Below are experts of layer 14 (counted from 0) of a mixture-of-experts language model. Rows are named router (the router's row for the expert), gate (a neuron's input weights, with its number), up (a neuron's input weights, with its number) and show model dimensions 0-223. Each number is 500 + 25 x the weight over its row's rms, rounded and kept within 0 to 999. Numbers have three digits each.
Before each expert's rows: "gets" lists some tokens that make up at least twice as much of what it gets as of all text; "comes after" lists some tokens at least twice as common just before its tokens as in all text. This comes from a sample of Wikipedia text that the model never trained on. Tokens count by the router's weight.

# expert 1
gets: " the", " a", " first", " The", "th", "'s"
comes after: " the", " of", " a", " in", "'s", " The"
router:526519496521505513518464523492475520527481495498473484480477494483518524534507517493549488496515467525565507507484509526482510516468496537470508504494533497465561521493501455510510507505518519465460491464544521500476517524450508485496474481540461481527461505546439477465499536450499541491471452478486462485474511525471506488484501482481530491495481506456463453528488515479516555490509517532498535511519510536540481480509515528491449494488526462484474519534486470475512498524528447488484499522533485467504470470541527500488480477514497484481525517498479477544523518482521517503516489496490522523468509437499502549515523532463505457516514517527506519506490533494527490493520
gate0:493516461504533520469498548540488547486482509518511503519513517522475506463514471495540520511468488501494516490495527537486508536536518485504522496545488519501500515493522527458483501497510516513533511491528466520510513486526511432441494478455498532523447478483485460488496505468474457484516496502501544478533508476479552465487495515482439522524485501475513506483478497496525511501475456469508521534520450481520462489517488544523483492477492485489513497465474514496499539522538490563491526511501500506549477513483472513529486517467484492486523531540480489513562511477567521479489499507519545489504534467477443499515475497477494475504521533498488504497489494466501538450489
up0:509451492508550505580543497504510484471510510471445512512500482476512461490461514510472506491476531532469492477529520500521537453493477502525520510489507447487473481525508475488498442504542506442542475526506495487511493497514492498512553519494498549494496483483500464480497523515497504532508551502464548479505515468484512513504498462500482510536550500486480476521530504424455509526537519512496471477490504555487501517500464506462473509504460518473510476490515436504465518465485503521514529516472482527488470506530561506498495463503513489524526527506519473511535473503512498482509493481502480499517491499513496471474472494500534523481499471488489516469502538459521520531506
gate1:492470520494513486555490521497491534505517519515501528549492454492493501527532498520464466487506480477495505526467517471503514464503513473500477503452529496534495505543487575494471506529528505482531508490480480488470488529516493493485536490513531501518449519526489556523532500492489468432514519506528549478476518507527559451493495465532517478482474517540473464496514528495502491488516474545485525464524493510503496471498486527516521534474494490549482520469478458518478451531476464505487489474498489494516471509539506420505486499448478490477490527547526509476463464461505476495506515547469547490477506489490483490514531516513492519503490517507516497488474501481518491509496
up1:475484519505459497490490513488472484465524504496531490511481518482528530497515528532492523533490526481491506481466553517483500523522501504503531524490502533438479558478461459496523492528496492504511500456505451511479535519530466549493481488520518527477460503523506509516504519546488517499501490478490496455502504505516513470456536516459518478477477479562479463525510524483457546517488522477526476509476500518545571508519511490500520461509490513516523508517503510475518509479488505486475489486528544509466523496500484481522516481481467532497477507452457521500448507498496479432486477516522467503487532506505528489487471556494524490477508539502458485505493496542477436518462
gate2:532542485536464520499526516494461498503515464500521493512511528497462539490497496504457480462490527495519517547486537494519522487481524515467540459491480503527490470506530489521534507494523468507498483457533513475442487507513505457494497470488480481484494550457486497442492505537518475477510497482471485490518531492483491486464498492501482464488476494450517522469522509480534518469516507472494476491526535455570512455449505489499493487493500518519540483550514479498503511455487481488520515511471543501540492487505520547505500506497503495536519501533450512518479514508560464483528534540509504477469557439491531522474543502504497510508524537514497525539490495519513501516480
up2:472477466537454514526534463492492523512520471465530463519491551563454510494484530531473528483481519461474504491487534522474513477440495534507516465517454489494504466539512522510482509492464538488530492521504520521489459462498465501512487508489458503442476500501487535542522476530513483498519479478457534450518497539503515484501510531534512500493521498482516515512483455471481526536501489488444504508502541513507504504494556491483508496501496502491489496472497449508507496521571545510503563508522508489455506551501479467497462487479491510516489548494498480512530462512530502490493506487493487502521534501483481491527514466472490482541498516489515499472499498557492475505511
gate3:501485524538480521464476514484495509500460470519482479492551509461473533479528487536497471449483521480500476505524474494492535498502535491531519501518477539460558516508485505457497525516533469532490457513535499495526477516501557516508500522472508503496497528494492464476494497504491450514510507458528538495503487455490493485512513523462472517490503483546543497505540532528521549519508458531496496504551502486549454449508504540531467499491503500514518535450508494502473530464539508528473475541491468493512496524463500497459464479542525551514466521508491496483523487472534493492533451506514489448478518498535500506493514464473519504518510493497494490490509482463495481464483
up3:477524522521488499512474464497536496489507499489495495469517502455482536532515467499499528472517514506495469519512462482488490530478457534490541533515518457510573500487517504520511482538472525491469462503479505488492517471533496473472493535501522475504484536440488451457507533498531484495467521515527519526505449531506502488510515475476522508523479510471493469526526477516558469504515513474487511474491509513501465489498458499517488496516512490486524551510477485501490534465497492507461484491509570482553497516481522505537489481488525509514479496537509525512489492499539495453574519431466500477500531535494491499467545503508491460513498503480505494446525548501512475533513
gate4:489504448446496496536483519508548479495525504490494472482484507531503486538540520513505482513516474518487486511488536485510536532459513455478494514492503489529490500453513486508552501477493487519515507542563522466484505508472485456489496495559516512534522496447482496494507470476508477486495456504475479477506449554478514495499474517503540496533484502507492489532552501497555522528479505522514499506481521442498535495491445489525506511499507522442481517552508481489510497493529446487509489468482486484458501527486517480540491530491494485534471522480473518495468470479493508514506449494469510484457541483546497528484502504490501499509495502530447504468478482551512545529501
up4:528496523532467476449525498508487486500483482480430487460525485534504490510510526508447498511511463484466442458503484504498484472453482556511484479514491488465532521548536503484493496556533512523426475506530508522521519548479520525473490524497512517524513466520539521483443481522490508521523504525480479555501551480508485512520491477529482491465490490498474497463497494488505452515509550462495494521479480514534518481511508468461510491489490496490508457508498523485484463483512506536478516500540506508463496514543501461491535521513508504512510481484475512530519477519481519499485490512489533518465505537489545520497514472517501519527532525538501464485494479465491472493446
gate5:489523487507516497490495573505481490503512488474508546518499523506503488506470505488452488539479458514509487505503522534506543493488511535471506476477529508518565486547476481455501534482482528519535476487524490515469538516483492498534524497525546506492426502530457469444493511524501495471493542527491495474475500496507459465470482498471468484539507470508489481479495522516528527530485464510511495496500459482474491488502491477505526503464481502502556518506510504547471539479522485539481523473494505490516518519490492510464506481448485518485492499531519477477583488467564487518471448492504450503519481498462528519521506492516508481516498507540489489496507501453509509517457
up5:516496526471477496516509477538480503479463519519511529485483565513535492514569493490490533545520486499529465497455505463507467495477484526545443485516488512520532519528493480515482530549503530490497471513504516511473493534479512494523522479512455474483468527548546466498529522481473473526476488519489496495510508567474464516477481496509496505507470498483515481546494567476480490509499535503481499522491475473509508561452470475496485527486505545498515561480470482508458472501493493477512482466451501512486494491486475448478496500486485497550511495510472525476520469491503544480519486497505540477524515510477444501528536486491522479514492515511504487486495542537503481506513
gate6:491492488476485465534501501504490544465542467518473477537475511530488521529515538526527518489463495479483525541537450537559494489551487480535489496503509495489534487519522539496521492502464502489479495491461551528486493518465453470506517478520494515488503480492498494509473498500531533511475462532485514560489508461513512482517515502454464488538493483487464502482489491527470532411491509508508517508500487457485528420500498474496495483519508530500500511526497514540527512527543556486493538500477482514517517496500531499507501519477492500504492444504496518503507483498530510472487501510542521495472515454481486437518526454498492516480507525489525499521480506442485465506492
up6:506475494451518465497510525493491464466466482540477491500460509451457532480514502488518505472523532439510493503515526496501464513487513510490532492507513545467475503518549507495530508445485505526534498463517504480537515526456475505464482522529550521516482485479474525468515490531485534464487487461499488513481502523514487510505499558498478494476474522541539494512519539462461529520517471507519495495512502529503477479516525507486477466557497502507466475494492517476447518517499509480517455521513491477504516391487488501482549483479490516506489507510522502451475522495510493516501448520530506561518518495523483521491528495484478471528494537495497523480511497498510541482503
gate7:515539482491464530575478510523470515493472485498509519498507476493517550549495484483536533506524495490538503498479463516535438438503490496487503492536527487473498503454530548526500522493444461504515484480519502468535484555483520528567452492535538485516519521516538507518468468490489473480482505485473499490472502502501577456509531502524532529497494479472485444493494484507459504510502530471515497543493525491460540509513531481497476498497494513499515479521542499513521433501510507466475489478521526469481492489514514515494467471492514499548507516490507450525537495489496489520502502463465482508499512527486519487481488474496485503519517493476531506482512515495500488466484
up7:496509505516512518486515512460491469492461475491508455461489568478474477498462510440479537495486505466538512508513509505529485480529510484504501506478496532472476555530503509489477515478517554481506511547476534485483528460500501472486486502491482511483543482522467533471498538486539522470489503493484525527538508480474514464504473488528513549493549539503530518471448488509503508485475464524477473514532550491490496549534518489503443512492505510475470554496508500503493486556492498519455487489471487509570454472480475498512512477495520523518555509476515473502485468504526523460468525490509530519512491475500506462482478471510500481494494498491512523494513513488462525540532
gate8:453523512502495501537496519523507465496512480500514448491465497508491505502514507448500469541527442548489508517531449514516552450482491522472503513523484502532506529488494458528545511506493530483432500526539495517518471519512478454513502467549516471546483433569498493465493511539496526540510530453484467501518477494493497516543529495520518507449551520530487524500476501507478486515482513526497489500497505535486532443460503538539502527523508507493552489523501479528496490495466475506503498504503493505542496496437520500533485498484504491495494489515504490521513485530468511489468497508503494517496511497464482504490486489465463518485523547479484451510504512505478502516480
up8:488509496507485508490504517466468516520487525526491519492524503496486513549525514488517472546468457475514482480478556528467495492510513503548521501471505496506472500571518469497505485502465538499497505497508485545515525518489456473496468520476465496505548547514536512485492519520522513493497527521468479469468479533488466478521526522522491493523517471526491500509532465478507474485473498525501439492510489462481539452512511510513507517519517482441526530527483550481466528528467483508488531507491504475502509517461508497505523478554504513513525504493479491486428534464485457471503519475484514490537453506516494448483522510468540473519469554464504503524466540491488512487527
gate9:468478524485481528531463478477496508501482475519488483485493482503469507501482559529519509507515431544483496541441510489447481496483485514479521528477457470539469451536524493529471474508482488544476467490525520509474488498460494514512512468527472516505536523491486522509529500476489514484500484469532514553462467479464500523480495541441504531500507510518539506534495487524477506506519500547487555515510513513504493555478496489540510513497492470481489531504525478544513490461528529493489522511472497475553499513528502514482469475497496479488456524478514460489553526491514523500534494488489520532486508513493501494458484538506471506500479485490447495565485511491520509511541
up9:498503470501480489492512458527436451481500553514490501508500502473536478534498528485513489482502508460558492518536506516480525468502506511499517484483506545550535486528519484543509477519480528495491483532495494486510475521518458476513509540506472514520467485474452486542499491495513479478537520537508471517491500510515465504486512487544502510483515437523477547501491458480498506516507540514522507419499455493504508481507435495522450504486484536480513511492509523551491543468452506501510531488502498543502501505507511501508486438488535539533500499510518467540537493514524493488500491530438458552496512491486512479501482523503528500502527469480467504488482491511481474506480

# expert 2
gets: " |", "|", ":", ";", "–", ")"
comes after: " |", " 0", " ", " 1", "|", " 2"
router:504518504498497508554493516522497475510482501434494496487524539484503511541515507478547481498477478535500488500467470510482521501476473514491532548507475467482518497509469435510485552465484482476495503483510527503499483485487487464529512487519449517531501486513453492497496476515467498507515454497508489485536526514479507442502533459465548493536534539455488496503484470486571486494484474570505535472539474496494512470520511494527474497491484495471471491559465459503493501554523482480480499538503471516504501471516492479470481506501456528508482485515500504530546528504551502531478500484517531518507499487473486509535530493470529472531522466472495500489503488518451499477513
gate13:490497522458475569542535475502521462510503513479468518488523540482475487507508522514553501549458511508478519489511450526539497504477489482494446530515503452449495518503491532451496511517503466535490544551496488509517478524530501543483512460503492551534511512454538489487542544485497515490495538541486516490502519491449486511481514500499514518505505452499504504482482502478531529489509512495476512460500461491499494488494520465492521543487515505494465500462448475485489479513505540457513494524479491515477494479505498530465484522460505477517538536498498497474445523492526490502514501490476479534459498493482443514534515494505507493476541486515558533503495521522493500519533
up13:505495463481513526498515523507523492503540469501553478540507477468507476465475466519529470515483519473563482454521481548525555471515459483540486471502471498479517547509527469476530486488519500497480478508528510517465502529517516500474533508507500538507497472503512514462499504489471499514491515513476559485483498527493499449501520508461473503523492499495459475498491517540477488470509529522483531497466499524525523524471484504523497537515510519552488548490475513490507460473527505482497504511509475483525543494486468530444514514480473506509502445505452529449492517502509500519477547484511498488462475528475528518486471489520496509532510502471463479510451490492493522574542
gate14:513494493534480435492521489540515523509511519487476495520510531434496555499534502498467506516527504542519500503498507489488512451511463528493486500488464484503456497512525533456513505499488453530513515515494507516500502486504528497503474546457518507460477531484488484470500518503511475516484476552487487513499473513469436484522530529506503533496502528491551479481479504491547516452526515495522518506525475527533528503475454487493489516482505509454505478537523540515486486520525475481542516498473512549501516479494428510521511447530496502523504486473513419523512492494508489505475474503467463500479507475503450494541499489490517484520496510469574508510529486536485511489507
up14:515487483446493460480550511535478469456504500516493499499529482452542478477528529527496539453517501493487527489508466468501523507494511516568519508496498527509463506528497489530528525508533510492481522548512508515519487488453500535460468514520509542485519487536492527533476518474482504473464494537493513491476508482547470545479524478487512499490473513492483512517465490514467461483506490474473468471533508519543518527510519471468476497496532500485533541472485440533538479452506540522509461538514529497495485476510454491535526466487488473480484489476525502459487493515487493551499533505482530528488508487554469487502505482476483526468527499514452496482466512499504495467491
gate15:527459517519519438496510510507510525512482511479514483490514549476479501497515488494487490488477524522506485478505533462527515503533463524516450526486477477465502516509532500551522483468516489544501481442522474515506488495526449497444524474456485466506514573512460503494535489502526513486512497481497509488520515529495506490499528448532463531505522536502467440521480508519539507521509472510503532493527522496532516474473485477538484533539493495490538542465517479475474502532500488494503476518522458489473484535564499482501495501513495528467517517532465462525534477518529521513496506505495478537495504502489503496527463460483480520512527453526494473492450517506481493454458
up15:487541458482526477508561496465494492490482490518497499470540484466524527494525475489524543479530472463518540457492560527501527508532518526454498532510527500425455491523507476528494540442465448514466497471494504512469516486504487497519481510481491507493498528500518490517516471521529478498525492495496500504481481518531503524512528515502532503455494472507514474544496483463540487502513559457517501485535498524505487489497527508515474500510494497491495508473505493475500495537499484510504490536489518518439505483526495530555484464515524513515492536472512455460508479524527470480459467536510501550461520479467514497529455489545515489487469520486501514534502488498485534470466
gate16:476528511473518464512462553553533488468516523499461494510465496463507485519550493492535485507479465492520465540516545469512485497518495497567496509523525519512512485497483498499480521503512501501506520552506524470498501538516464499475549518547480461482517480520490507485496515451505517445487512472514517493505545491484486501495519426489520503494510526502517503502479496465499496511498521504521481457474518538455499491459549501494487488470469506511488539482539509468494517498518476497504516574547475445551510493488505494481501502495503481480533455546493508465529529475473490502477519433503496509503537530485485539517479494484517514543487495497517515488478488498500448496466
up16:524485509504532497525506525522491447490499474477516479519484504546466499493498518462535504437506497457527540529525519519525511518465544518505522543549568482468471460505511505484501484504492505534497477477511496483526500515490503519482501521439491533514519508513463494495456511516496485484501521510487537527475527505446477515493473525480485550558520505508573475523450480496504515484479498487452510444511492491501507499514484498481538495489491513481501529480477542487496462505534532488480516540527466495510460485480486486473519515476506484507498482507486513467435472544526513523509458471535512479495500483508490497481497510525532503504528454522460471533554489504492498480479
gate17:494486511470467486514464508479494529455475497478500481534505501471513554503532486485477498535503505471525477502453469510486487491511514498506528542481469504464516499520474488513523487506497499464482549490537478550502491513474509528498498509510503560547521535529506502509510540500518522548488512516474506474471513504509487475501559479508501430501518522539489529502501488537532508489546516509595464515531507469480460497486457464536494514518488485513445503492493502506514515513487477464558536476501515478487505528518517473522509486519471518510511479516487503486445508485511506460508462474509494509506488503537487506480531509473472512509489443441508510480511524540451497465470
up17:521470533472515483504541471479485474500498458447516517498512520512509491510492510497503515492464444529504515512486471473506506506526497451512505509477520497524506495500498494440540540534462494526484486512501492526455524438468468534516527535473514495452497526492518484484477522448525504519533511511475521502496500470530447489523434484475491509489473474516513527515503458485499481561516475514521516523550498526492517535496497473521459499527499497509451470512549476511508528501455502512480470520521485563492493535483453520474552508503506539536513517524540490469492515488470473480485514473481515483502496487491532481468509523519481527526528499496556482512530479488512531523501
gate18:461508519479504474452461511472525478524469459504486482487465467534513524527507509503511480521491477463450526518490525499488502442508452505528460527463469490517536484522498518500535468495519489490531530538517502471511458525549530483491512477476474500541484471478523526478494504472477431504521452553519515527529511504445530476492501488477466517523502497472557519486503539503516500536505500501500494490466515501515511496496466509494486505486450531507491472538493539470519467494520469476479491534501488521520517551508477532515506482505428512528527524492503507529491516503490507494497481444503518535456538492494458546516526497524474494539510500519498511522530494511496517487528
up18:486546453475475485501528501520486546470437501477460499491499530507517496472518489487493517526540545492527529506495486525482506495511491527547442494509519498453490504528495465495491479499490576514503475510474502513495506522490468519509462527485488467514475498478531500506489496492490502527449498501531517515500467492524508526537502445504451510515536539523506544451486519475468532485496511461475483453486507561491517484518484502521499510506486485520516516492486491485528450481513541534550459528520472513502515484500539503461521495515515457495564494493523508455428521533509499503476512492513545491472503486477489537509464488529491528483511512465497521522510503462488480487507
gate19:512543496514452541517476500504524486497490500485501511490533482495465481540533474544500500499503513495493488471487503501513492490501548484485516527540507498515517517453459528492475495462501463508482514467492522547538493499486473510459519490474496506485497521502462487474531504542480487474486536522505510532459479544492459447485488505528486479514506499532520492489493491478517493471513462490477492519527507511502547449515528524510502505509451477472437543484500492487471513504480505444498561485512548503487434500450528510471535553480508532452536544479487500495525496493570490504506494519483514515483501524503489495516492505496495466512485460527525527531539536495446517487529
up19:497480440489502506524510502492453445487516498505505518506536472461487454504472553497515492491530522491464503503510500523485459536512509531508502534512522508524477510510515503475471497488497512494489553511491512484490489499506498431516530549509493538511502507508537488507496552479496538482524511549501538524485477544456476515492503501439520460475525501547542524473455492509499495466504481510529459530479489509477475490446508498457514508526467562479501506492522494503484493457508513515483523475501480526472485455495504513514492526553481514464493464503500498460497483488541524533483536537483522522526466514561493494509474506527480508512491486522460452471463501513528540512499
gate20:471508518517500446486518510552511489499465531516461506480466491472491467439446482512516480470474524515493492497496495489526515498515499477485521542537504468514462474500524476498561503472525494525534499457485512467463451536509466484494486500530497507481496483491521473446535507525511480503500507518524475498505533515507493509497492486504495507491482513488503486495444478485497469502497555504526506498492500509511553532524514490509466506490519521480494494567530458526508500463489535509522440496487484500489509451452530496470506528522514503497504566522495515569493511424520522548482511525485476500550453526508488510500494502516501513532550502478491506509514487475462509530510
up20:507533466526507522485499525554492467502468501534483489529547531517536483528474482474514471501515501469505509522495463488467463506513530521536523511478523492476483527462485514462500463506480478475481469466516492501459498471492535476496496480491561456536495504525492474564496476489494523530496517465511501543465510485481493528501457530473523483509488488505499487500491519464513524502507487465479487496500511517498503485439533549461515536472506537501522481534509481534544517501523511484475485527479546453496499489436529482499506485542436496485493462494519521496494480534503478487473483462501524522480506464505507508505483474536540549533542503473503544518475544502485510523497
gate21:463495505495497537522506491460528470436506500485428478482474536469491498548525512473523532517479530554483519500493512486479502470486491533503463545488477523514519504517503526494484497526487494527485521542500474528499514490487496505471519512487481515476458495477497520512512491467484477545521516491463499478539486567476477537507515460520505503555483509526482511540475484507496522509490529535544517493540488494490523489534487519535484441484483472534474490534516531509489510522518489510467441503502498516528526476503519475487514503492452473480481493509510488444536459492479524531516440505497531458473467512513507508483535518470492501485495462501445527505502462497505546529496
up21:506498462541520506495483503532546476503518475501512472532468447520489487506514487546469483541495494474514479480508508486502509487484463560525502493510540493493502511496485515497497505503498517505556503518507496539559481458478481470504488528463528516516464514459542481486496493527512490511568486471518475478506515505459460547484515517520506518446544485490487487473529455529527537491532499524490485532488528519500497489512478452494539515511490474530479534492545511463449467453495528507499508549506517442511510500507509543499493495461527498462467504497482506499493488534528499475489533501503488538479522505538507477485498515483479432502524504444495510499435484496503501503491
gate22:485504489544496507489480497447479548510451500520495492480509524515520478496497481503509481510510479536494545469509495497529504511477467519538538486517507472515473499485540545483468471437472481486462560472514537512455529517483512536547512478500504521477504504518520480525472494525500477483503452474519493508473503477464472485485511465502507468477524529530507521490509508524448486504487483507540535517513518472525513506542480498478544508481476471442480473555528497501504502497468509497552507477503484530483488503468504479512529491499461522538514486514518554496521568531466496497496523517516471526489545484533534482529504475434497505493504501536498508450498502502453504465505
up22:446485486498560525462517482450489510550501528464509497530510505505488443491492516506519484499541500458482518523512488504463478492491484480510517486517518490528486537509466525540456507513514521502474493526513515506471531558486461548527458504477525498501496493508475469521485524480519458558537466519507533504476500527502504500517526529457471538501497520536478458494508504488493459498482525483513518481432527502512482524530528498512535488502484495474501488504487511514521509505474440483526478519556477504482513448484483481505503459530476510532509520524460483524504529461477471520518459538466547516503482523516494501450477507508516519540520461476526490500478504474522528481509

# expert 3
gets: "\n", ".", " |", "==", " (", " "
comes after: "\n", " |", ".", ")", " ", "=="
router:490478526545506434541511452516504504532476526464506508494521511483515496496503503499544499499487487536532538448467499527465503479483504494524519567494513490511473509516501484460438492515521477477478455476475521485512490535506503441521471471474451488517481529530520504505491490492463502478504483532484497507499534511495520528479515459466507500512547507466500469508472530511542504481509467524538513469487532537547498476541559530527482514488500528501467514543493481475485507525528509501499473533514479461488499492479465458467523473489454502484460467485501468476515488462534525531532491507514487504535507497498523518488518479489509470555491484483527528526482510479461504471503
gate10:498526531477496504508484489502508535504456498524501495495526497544522500492457486495522543501489474489530487501507463517510503497476519493539497472473527489504490478497517523505460515524477538451507491509511491509460524498470506520505468507524501464539496516461510536499471515521465471573497536543473501501474494481578524540469507476487497501441460461452472486510470468513448536516490504524517488481487551494510535520491495475482515484472439495504442490530458510535493522500493509536520440521499503475517490489550491509522496506473517531492522503497545499470462524493514507501462537481463532504505500494484469507544544473509484464504508468527482515504526461473514488499520
up10:537500484538488537514517540489512512496484519521486516526455480521445525514541499530529484522480517485465444515476503493519490450494516519460493477515505492478494515517517519487529437556513480492499500456449535483511492524467496486521474474483503473518532482532471493507529465478497509433491454501484520534491497510463483538518506496509506506478503525458496477491487511510502504527517507558528507490533499526507494480529493489496491491540540521524497492489496526440540466473496555476532510510486501477477540559503516513452484498470475505511523501466499523535478517509452492435510517474529483529476495494466477516517541498490505502487448508491475508541483470475497491531485
gate11:512520548485517468510537512535483534465497503555503487475536482506489520466521498520461525557602519494520505547496518508492496498472483532483502551522523482507518483510483497515524482489504546475527459483509498494487533490456511479485488503503510527520501497492503468486494496525529479495514480525484508461495536484498504499502479462457458468532542505468504505490478479510544454496542495493501463492490541510526520444520520452488443520523441526484472513497515474514491488513503449510524492512481507500503492483492473530490499497495520462442539530504496527478513526470484521499550487517508519482501504527464477475488475467470525501504520468484461545512478476497519512502536
up11:480491492516511514492505532500510474480507527524523526460520492460485461493503503486503511501477525525506477494512508511539530485496477499492468523501474526487564505488530489504548521515520478495503508513493529494471466481505478507488511497498487485528525491529452470497525475489505514514511514518484517539510500490492483490491515562520461515522519543515561506549477522538522521475489503479496514493516530524534514482471486506491486475474477511518473492459525561498497536494493493493507493529486527543497486515516486457485543497563504536443504469509499516497493482512495494511468507508503459471445503465476469516464407507447544498514466490414539449511513519506511487489462
gate12:525502521440525517524475491499484516503477490488520502478459517511498495426497507516507538509494544531492493485511475487510494528471550468458512520476517482514474556518522547446469526530515501483512493477475523474479479513506534485456516456528498523491498472487502522493456499500497495510528505451487500462512529494475533505490525472485497520488434483474481496509453499504549507508479478516460481531512505489509511523518464516497506521518548508542505487481463480537429487520542484486525495485500480497502505541480540513469518478488485478488486485517502510562514519462512529490531527478490544467494500479488527555442534490473513464525511490456517509494520505492481526485520
up12:495539505497509532450462464476454498535481534493551451480503558521500493452486530516476506496452510489480517475527478516476526534511466517496480533518496510483542467558515505497497496505498499474481512530493476500566486497521488493511479528502470499487467513491493468500494490464490517511480518515434515529496495458514483536485524564508513530530480533495498512520482492493485527538534523464493522513495472478518534534507506494518459535530545494498499485459522474501494499425509504506448514491499521503485524502502479510490499490497472504491488498439485501513504500529495505525484547502476454528469525514491486518491522491490492531477495472495443489496444483524564466508515
gate13:512517517495520474496467507509485487473504508455535481491484492463505494508518523435512511496502516470485536464460484491451531507480512466476471529450480475514544488508499522496519466515489503472501525499491487463514489438492499484505492518482502521509501521536494492504502492485476511515534500471464518552500495493487534522496509501480491531475536506483481528511489481499526460528492453524506522517470491583515473579514538502548485514490526548524525478525499535517502493508521472550504457544498466504481483502492473513449540475500461536495439528521497475491492480498508506478528536527502524514535508555491497533493466501515495477513478485482463518501524521467465499453514
up13:481519507468517554554543489508476515487481481461509460466528489473550480462496509524438514502477492473492458493499516506526542490525499507466526517488518426433497455488506460468505470503513502516496510526492473489518492479520503494477476519508509505501482465504555474504553529515508515534519486489502570503542492556478487516455491513511480533529513496533509500491502459474529513509518501517540475515494510538496521496485507491481518447467517538509524460529445522514474488498485527475503458484484475482494496493467522518494495504499472457508482520534482510475499470498501516456493528490506536504537518519477487466494531511490531505526540492490498467513544482499455493502496
gate14:470523478496479511509509496555473454485522519470474461486507513488521484508509471511473510542470508475456475504497451558465473532563471475483532457529489534528518453500516492521516479473481511472516478486503503445461499537489474520475498510468508534533513504517514472509514485528467467520489548502473486508509491522522548491505448511480485548529483493459500492526500495535508549486543493471524517511441498538540521492490498520484425501504508516530500509497494536540479525526485528505455498533485492500507537478509518534491470462497468497486486537490484520484476517508480498502480513504506518499526515489496504515519502516550487521533505504526477526527466461504448475506485
up14:503512518504508482446532499511495500518509519496488475480511507530526510521528469549492480526520501519462476433512477485493477525526528468493523512477521513541498493524514504512525514465507558515488540537518533474511494542501453523518490523438488477474494546483513494462498488462500513469518506507507512544484471471492508516472514470480500497512490538494534490520494480442471516507470534497493488491483495493501489495514487519485499498462554496458482489431460520515502523492532503523523476481507518531518486514495505493456497550498507462547501482449526444482526499537488479524499517501501565518476519499457508567532444488489512479531485507473492499527503484535518539502489
gate15:459507483517475489484510538466524476507497479476505495485506482493488521497456502502527473450494466512509472513505493516480513508499518512495468532484530471497488471472473517488511459472539511543483441505523512492525535481478477498516505483452517517476508498506464510480463459513475491519524513483474514535468498503563538520546515495490555478511450522496506465483482529524497494498513482542541504511512480494503502467551526506518521537491491504497491494543454529533484540528463527542516499506442499496486519521513497508506465489504524528496492561476488494504479511480506497475541554506517482481566454543487503481459483501518496475534524496516507533538448483465482515506447
up15:474511508474493488467471471486489556457488486494549527466532517477577509550517476507532475510501501519468531540499490534515483532528482482494507489462463528497492492511475457507526490532535506471498494453468515505528479500517499499486514511488529517541475518470550508480496505442510490480488521478510470483519520519454480518509449525510445492478506471464520534491504494553489466519547514480494531489474497497507520495504479464534460491457517518529491516484469501509512522463494522465473510473488512493542512480537510501530566508505445546487493518522516522490523524473522506502498481517524526511472562457501493506476493527498527521470475508511509509502486493461489518471494
gate16:500505489499493493509507464504444514523519450509500559503477484502532511502478481529490515521507535478517458510506485471477543487457526484454492555490467522500507486467490515511508509555480476468531507487531516490541507524464477501471469498518494531520495502451519502518507503485511470441532539472514490480496488509486559541512506484456452445525492542489519528521528493516533486506493552533512513514519491496535487477473564493469494536465510539521479477484524502541468487489502517474514494423517450530489553526506499517497466523495496501519500482545526531485522493512501526477499496498511498518505495492491524481527494507490520474477494518473475471476463478455520472485506
up16:505519501549487424480472486502474491505510463551511503504475502504492550507505517499471534532461545468513526503512512527542463478491538534473483497495522534524497479531494520473539510491453518491487510451514489549558509494510474463514477505511502451481489480532487516564466512521492546491482494470429476509509501494510487500490468474518470498491506491512536545497481501536474538505492506491505479463510504482484494516521480493558487495563497487496498538535492488501502499468492474499513498476485525531476521510497485524529501475525544481488523465519462481511479503481475486486539485433500459482513519491523478527482504498502518498505511531537491486499521489555479468452496
gate17:516489451528512483542498498525493516495479488528479503476498500497501455515485483488484478487465497488531491501481506471480507480499514480545529498541502522508500539507527462474552487537479475541505549514500502545517501544521521512490501501499508480467475492527493562493484492518513486511508496485473499468492490506493483469507479496519528539489469496484523466480463469531510473530479456468497477510513519507486527519469471504464513486493509519448490506493495512486494523507506476508505530562494523527501551490520485579511515525465497493515495488466520500478439498466522517431514500479539483499493509450556509472519522485477492501546552526475518534498475439455451470525507
up17:480475454549481483516492496459489558502527504483540499457522493460495483501449457512513505508532471479518487469469517498534515479502515539471481458488501468467498487514492435503501501511511507505517472526511527502454526523444504504483471526497513525502518513556515547500524458532485483483517521498489487524497513495513484512521475484520471539526524513517463490476499487503526506508469530501531498481505506513483515547477510552464506475506535473463450528477544552516495458493510457460534494529509503523503501482537484482506491512430472457526546533516483459465483523487464483491519508507464481499510533473483491515485522500516504535510541501510516496517487481508505527546522
gate18:503504477460460465502494512487506517562501458505506506486511484513493521508503508489544489481510484502513529527493519496454507481482471481496483516473492494517513524558470447480468476501544507541514526450520492553509456463523486540475470514502482478518506499558491533495514475464516503442507523562465498531495532517534494503475527508505550521517477474472488542453503515542470490521489494493503531517495462554484490499509508495544495518486523530468484470466491466476514475473515500542477504521501522501500527470456475479521511487530549483481506474510460487514483494489515498458549526547503505465528459505524521528511496517495501542483477498478476505486475528476465480502472
up18:472523532473495494505454525517510543534496510503526522467521512503510518521496488509502530488521501504561484494490455527532455451514483485512497464480491467491500493491515469466538530552492474494494485488525504509482533498499506531506523473495505483495538461506479508500473430509482442522505505488470478467507484482482513460522469526489507510521514500515457544520520488472461500479467496471502543491563481497512479490526462493472503450495480505551510548527569523480531523525539495492512470485503521491495506547451504452494456496458483501520468539537499510460486485488544497525515496511453497525509503489507508521504508478512516462540526479533454483470491493497526492508504
gate19:525478531504440490485492496491523510468534465507507520485497495514474521488534493485502515491533482500541490526484470478485481498492491526497528467526517523466524532467510534489452456501483540492495487558516483519513491507441488527497492557526514507460508473531507542501517461521513503535523501529514490494510465471510480434489474490489519493508495489523487506510491475546487493507460481545487521515517492504487501487494504433488488553530474466476476496493530549535480513515526517546528551497509505491523474512444503458480480505469491489501522450526495498490527433506445507482501492525467530517522520559517488521536476498487504467487517531500503521488491460487518452495507
up19:488494505503528522500477496473474484472584511489457469496507546484516504512471493483521480530483467516472496491510541513498506503504479495504529486510516494464518474484511510529497496512483522547495503465525492511495486521528518495498489507493504495431491530545524504550495502473479497508478488472511558503526494480504483508492524497527481481450485471464440516477505493483486496487567492575508425529495488512482511539516525490501465456524483480520549490557467537494516512481477562479469497487533513489474461504506508482498507506458506540518521510513484519496519499513488441537504485531484527498540474512500499565486472521484490471508514474449511484488514480482516479500501